config.yaml
hidden_size: 96
d_shared_expert: 0
router_score: "softmax"
balance_loss: 0.0136
init_std_router: 0.00699
norm: "rmsnorm"
tie_word_embeddings: false
optimizer: "adamw"
beta2: 0.99
batch_tokens: [16384, 32768, 65536, 131072]
max_seq_len: 512
train_tokens: 219400000
max_steps: 4968
Below are experts of layer 4 (counted from 0) of a mixture-of-experts language model. Rows are named router (the router's row for the expert), up (a neuron's input weights, with its number), down (a neuron's output weights, with its number) and show model dimensions 0-95. Each number is 128 + 24 x the weight over its row's rms, rounded and kept within 0 to 255.
Before each expert's rows: "mostly gets" lists some tokens that are sent to it at least half of the time. This comes from a sample of Wikipedia text that the model never trained on.

# expert 3
mostly gets: " th", " X", "[", " Eng", "0)", " writ"
router [101 114 161 107 102 159 107  94 147 154  94 129 100 144 160 142 153 159 159 159 145 150 115  96 153 144 132 161 175  96 136 104 115 154  97 134 140 119 105 155 136 121 109 132  96 158 118 157 109 111 137 150 121 161 157 152 122 103 115 159 102 105 156 134 157  93 105 157 101 120 159 162  98 141 109 147  99 133 105 157  96 158 105 146 100 159 122 138 108  98 102 144 162 121 141  94]
up63 [166 123 145 167 146 148 149 145 137 113 136 160 165 141 149 154  98 101 142 121 172 119 139 136 103 158 148 119 116 136 112 128 124 136 128 108 149 151 108  94 131 154 138  77 150 128 162 139 185 103  61 146  84  99 124 149 174 104 172 130 122 141 116  81 133 143 126 119 135 152 117 107 149 126 134 163 137 125 125 170 127  89 121 167 140 108 165 114 117 110 152 154 107 128 116 115]
down63 [102 128 154 129 112 132 119 124 127 143 156 136 125 122 122 127 114 141 125 118 123 136 136 214 121 139 120 110 147 105 149 129 122 142 158 119 138 125 122 133 125 128 114 126 134 135 106 116 117  87 136 121 117 140 117 138 142 132 124 114 120 141 113 107 135 133  90  89 119 117 130 114 117 118 117 132 121 130 116 130 126 137   0 118 137 136 119 154 134 131 122 138 116 123 142 145]
up64 [124 111 121 113 104 151 137 102 155 128  98 127 126 128 147 150 130 158 158 114 146 111 113 131 123 149 144 185 126  65 143 140 161 117 105  91 172 111 137 127 106 100 113 138 140  92 156 119 132  53 148 115 148 135 128 133 101 140 130 155 102 129 146 179 105 165 161 138 114 124 159 146  90 147 151  85  79  96 119 140 134 123 122 137 171 149 118 132 129 120 139 116 170 101 141 136]
down64 [153 120 106 156 153 123  93 116 156 130  94 159 101 111 115 127 180 139  98  82 105 157 122 131  88 149 116 128 124 131 144 169 134 133 141 134 122  83 107 112 109 121 114 117 158 154 119 111 129 127 160 168  88  82 174 141 123 124 113 162 143 155 135 153 136  95 160 107 134  92  99 167 114 121 166 127 153  86 138 119 109 108 112 151 116  84  91 148 131 142 129 114  95 114 124 100]
up65 [137 136 145 154 104 109  98 130 161 138  99 120 112 168 120 167 148 144 140 121 155 127 133 160 145 137 158 111  80 154 118  93 133 134  80 114 119 138 113 137  90 176  97 133 132 175 124 131 138 134 142 106 102 117 104 139 120 107 148 151 110 116 136 146 123 105  86 107 101 147 179 175 125 125 128 117 146 175 136 123  80 113 144 123 146 134 132 140 104 130 120 149 207 134 130 166]
down65 [168 178 139 120 173 103 125 132 136  72  95  68  72 131 113 126 157 115 109 154  79 117 140 132 106 108 103 128 101 129 118 130 160 143 116 107 125 122 138 133 164 111 130 149 165 121 154 164 142 153 148  81 129 115 168 138 134 127 133 149 124 140 131 145 114  90 133 122 117  83 132 140 125  99 123 148 124 114 111 128  76 122 126 118  80 146 122 121  95 168  94 130 132 152 150 130]

# expert 0
mostly gets: " col", " ==", "==S", "amily", "ourn", "resident"
router [103 123 161 101 100 155 119  94 154 152  96 146 100 146 163 156 157 154 157 154 145 152 111 103 156 149 145 159 159  94 109 118 115 162  93 139 150 126 108 140 129 114 108 135  95 159 113 159 121 110 129 137 110 162 153 147 128  93 126 162  93 111 149 134 144 109  96 134  97 154 148 163  94 137 110 158  92 131  93 157 110 165  98 150  95 158 136 132 103  96 132 142 161 115 123  99]
up51 [ 96 106 114 146 136 101 120 127 157 146 120 140 116 115 172 128 185 108 143 120 128 141 118 131 165 120 159 121 165  83 142 156 127 111  71 121 163  87  97 173 135 136  95 115  99 148 144 107  69 175 127 118  97 106 126 148 155 126  88 149 126 146 141 143 152 114 114 134 146 112 102 151 131 108 145 108 122  76 110 160 128 154 143 102 113 122 137 135 152 130 134 155 126 133  87 157]
down51 [ 91 119 107 146 142 141 174 123 167 110 132 132 141 158 148 130 117  91 169 129 118 130 159 127 105 131 106 171 148 150 116  65 150 124 174 134 120  98 141 119 159 110 114 127 149 156 122 135  99 111 126 132 106 134 118 114 114 138 100 174  97  92  93 139 124 154 123  85 132 130  84 115 115 131  69 144 135 150 127  70 152 131 120 159 137 165 150  98 119 141 121 142 110 169 106 128]
up52 [150 106 124 119 108 136 121 144 140 121 108 137 136 143 115 176 118 119 153 111 133 161 115 123 108 150 122 111 108  81 149  98  95  96 142 136 131 122 121 154 102 115 105 142 119 179 168 147 109 128 146 120 151 133 132 144 124 128 146 101 126  51 175 127 162  79 125 127 100 171  98 111 145 144 106 108 134 156 135 176 143 121  64 114 123 118 131 134 142 151 143  82 124 114 169 150]
down52 [ 81 101 106 147 136 126 139 104 104 154 176 152 108 100 136 101 106 140 108 135 115 112 108 193 173 142 119  71 136 120 153 121 133 138 145 153 133 127 121 167 134 120 132 123 117 138 112  80 117  95 109 121 149 133 122  72 132 123 144  94 132 139 107 143 138 115 110  98 158 115 155  91 159 138 113 133 144 111 140 140  99 104 194 104  70 125 124 130 119 137 115 162 125 124 158 113]
up53 [147 100 141 121 131 127 126 134  96 133 129 145 100 129 152 165  91 152 114 120 124 141 123 148 126 145 134 149 144 104 104 128  95 116 149 115 136 137 109 119 165 141 143 149 141 111 155 143 138 137  87 155  98 136 145 136 107  93 146 171 109 107 115 121 122 146 140  84 127 111 178 126 119 136 116 144 125 139  57 187 139 170  79 145  56 139 115 112 100  93  93 138 152 115 145 156]
down53 [122 139  74  72 125 115 145 158 135 135  87  98 127 147  71  93 107 126 134 137  94 111 117 126 113  95 139 146 155 116 145 176  97 136  93 113 121  96 106 124 123 105 137 122 154 149  90  87 134 111 126 127 113 121 157 120 123 127 136  94 138 127 186 106 159 104 121 129 123 146 151 128 129 111 142 137 147 121 111 165 105 122 172  87 134 145  90 124 109 122 104 143  99  98 112 181]

# expert 2
mostly gets: " who", " they", " would", " app", " trans", " follow"
router [106 104 161 123 102 155 108  96 144 142  96 145  97 151 163 148 159 161 159 166 158 145 115  95 152 140 129 161 159  96 102 109 117 157  95 148 152 109 120 159 128 112  99 130 101 161 130 158 121  91 137 150 122 161 144 160 137  95 135 153 101 119 156 140 158 104  93 136 100 116 161 160  98 142 119 147  95 135 103 155 109 148 114 173 103 158 122 131 111  99 123 138 158 127 127  99]
up63 [171 116 112 163 121 100 168  85 143 141 165 167 139 159 107 169 154 172 105 146 136 144 138  99 156 164 148 153 139 133 145 109 113 119 109 103 123 148 154 121 113 108 165 160 110 144 165 125 129  74 145 117 175 161 122 148 126 134 119 145 129  96 114 150 134 102 134 163 135 124 111  88 111 137 146 126 118  93 133 146 103 131 128 136 105 159 140 112  70 160 160  93 135 114 118 115]
down63 [126 138  81 127 158 158 146 146 113 120  99 126  79  74 130 116 138 130 118 138 120 157 136 165 117 134 109 128  87 108 156  81 111 140  94 142 166 136 115 118 128 139 105 107 107 136 100 117 139 111 102 168 130 143 118 151 156  97 147 153 162 146  94 179 166 107 173  96  85 108 152 125  89 146 144 166  87 156 127 118 122 137 121 105 100 101 147  98 130 129 149 124 136 136 147 135]
up64 [121 126 150  55 106 129 115 140 132 145 116  96 155  80 116 163 106 133 139 124 145 118 127  88  99 100 111 152 138 128 128 100 115 119 104 151 145 169 112 114  82 136 118 133 122 174 148 146  77 119 138 101  74 122 117 123 123 173 111 107  82 123 129 118 100 131 162 166  86 125  79 126 114 137 125 101 123 176 144 141 133 131 114 125 144 142 152 135  99 137 149 114 123 106 118 164]
down64 [119 112 104 151 121 119 147  72 161 118 164 119 156 146 169 121 146 144 127 157 130 166 132 164 151 154 149  88 133 140 152 157  93 116 139 133 105  85 144 148 123 152 149 128 120  89 141 124 171 117  87 113 131 121 137 122 175 154 116 174 129 102 128 119 163 111  99 139 150 144 116 114 115 111 138 129 104  99  97 133 150 170  65 138 111 141 162 148 151 130 108 149 149 165 138 108]
up65 [117 129 135 165 161 120 114 122 124 121  89 121 140 134 130 135 111 102 137 125 155 119 114 138 101 143  82 180 130  97  99 136 145 100 116 131 120 143 126 120 122 130 186 149 121 126 151 100 156 119 153 160 153 151 122 163 126  93 117 110 112 129 101 148 150 164 175 148 110  90 126 143  57 130 115 115 112  82 134 115 123 128 118 126  60 109 103 122 181 123 112 127 160 161 141 152]
down65 [151 139 155 140  76 158 120 127 156 135 145 130 114 143 136 125  83 185 128 147 103 145 105  81 135 138 140 102 153 134 141 141  81 147 109 120 129 150 144 154 151 133 104 158 161 134 137 128 105 148 132 104 134 107 150 140  98 169 134 137 141 134 139 123 112 119  82 128 174 142 147 158 135 144  96 103 104 169 154 146 135 118 173 163 175 183 154 158 128 154 134 142 131  93 120 111]

# expert 1
mostly gets: " re", "ternational", " National", " co", " rem", "stit"
router [106 127 162 107 101 160 116  96 166 166  99 134  95 160 159 149 156 149 162 151 130 157 115  93 147 161 127 161 150  95 124 115  94 157  99 170 148 129 125 152 140 112 130 110 105 155 121 158 123 104 131 136 120 161 151 154 138  99 135 157 101 108 143 132 156 122 105 140  97 151 151 160  97 143 102 143  97 117  92 159 110 162  99 155 107 161 131 122 102  92 132 140 159 107 128 101]
up63 [136 134 120 163 117 118 110 104 113 166 135 116 119 137 104 164 169 148 144 130 173 182 152 116 119  78 119 160 123 141 100 132 102 162 125 128 156 100 127 141 150 124 150 124 126 115 159 115 159 119 147  85 134 131 139 150 152 138 136 133  91 128 157 165 112  97 135 158  72 138 156 120 135 136 160 132 162 150 104 131 108 115  71 129  92 166 126 155 147 112 166 129 163 148 158 148]
down63 [129 107 102 116 114 164 168  74 188 122 126 117 113 116 149 142 148  91 158 118 134 148 109 102 109 127 127 150 121 100 111 149 151 143 132 147 124 126 161 161 152  90  90 103 128 146 146 159 119  74 189 100 111 130 125 103 126 106 119 111 141 120 115 138 161 136 151  82 139 110 159 173 159 135  94 145 109 126 111 120  96 119 110 107 118 120 129  89 106 123 120  82 116  97 122 124]
up64 [115 157 115  83 139 101 125 140 148 107 122 109 134 121 144  93 131 118 128 111 162 120 129 144 105 121 128 153 177 111 115  86 105 137  98 117 148 135 147  99 112 125 164 131 113 197 117 132  86 146  90 113  76 104 108 140  96  89 113 118 138  72 103 112 133 107  98 155 114 129  97 121 118 145 149 165 122 124  88 126 137 152 132 160 122 146 137  93 122 107 114  65 144 137 105 120]
down64 [155 103 119 132 146 140 158  92 138  92 120 144 121 155 141 147 122 143 129 152 104 115 122 134 103 129 149 130 111 135 116 121 159 124 142 175  93  76  99 187 133  75 139 147 156 111 112 116 157  95 173 183 169 161 180 107 139 130 130 169 135 166 115 153 118 171 129 120 139 153  80 132 129 123 110 141 131 122 151 148 127 115 166 101 103 136 136 114 128 112 146 136 110 121 105 143]
up65 [108  94 105 116 141 164 123 143 120 125 119 136  99 147 123 104 184 167 182 161 154 104 113 132  99 146 142 129 129 105 151 117 125 137 127 161 127 105 140 124 160 130 128 118 104  96 112  81 105  84 112 146 125 141 153 163  96 113 163 141 135  90 142 154 144 143  93 109 133 154 108 148 122 121 174 141  64 164 110 134 151 113 154 176 147 128 143 143 142 111 147 163 154 142 121 142]
down65 [117 102 137  88 100 126 100 138 111  96 111 145 118  92 121 130 180 137 118 140 129 108 129  93 128 136 153 139 126 145 132 117 181 147 139 131 152 117 152 100 126 124 108 134  96 144  96  74 152 158 140 115 178 163 161 111 122 124 110  97 124 117 142 178 109 129 134 116  95 166 122 152 136 147 103 160 142  91 127 157 112  99  69 140 121 137 131 114 157 104  92 180 129 101 128 111]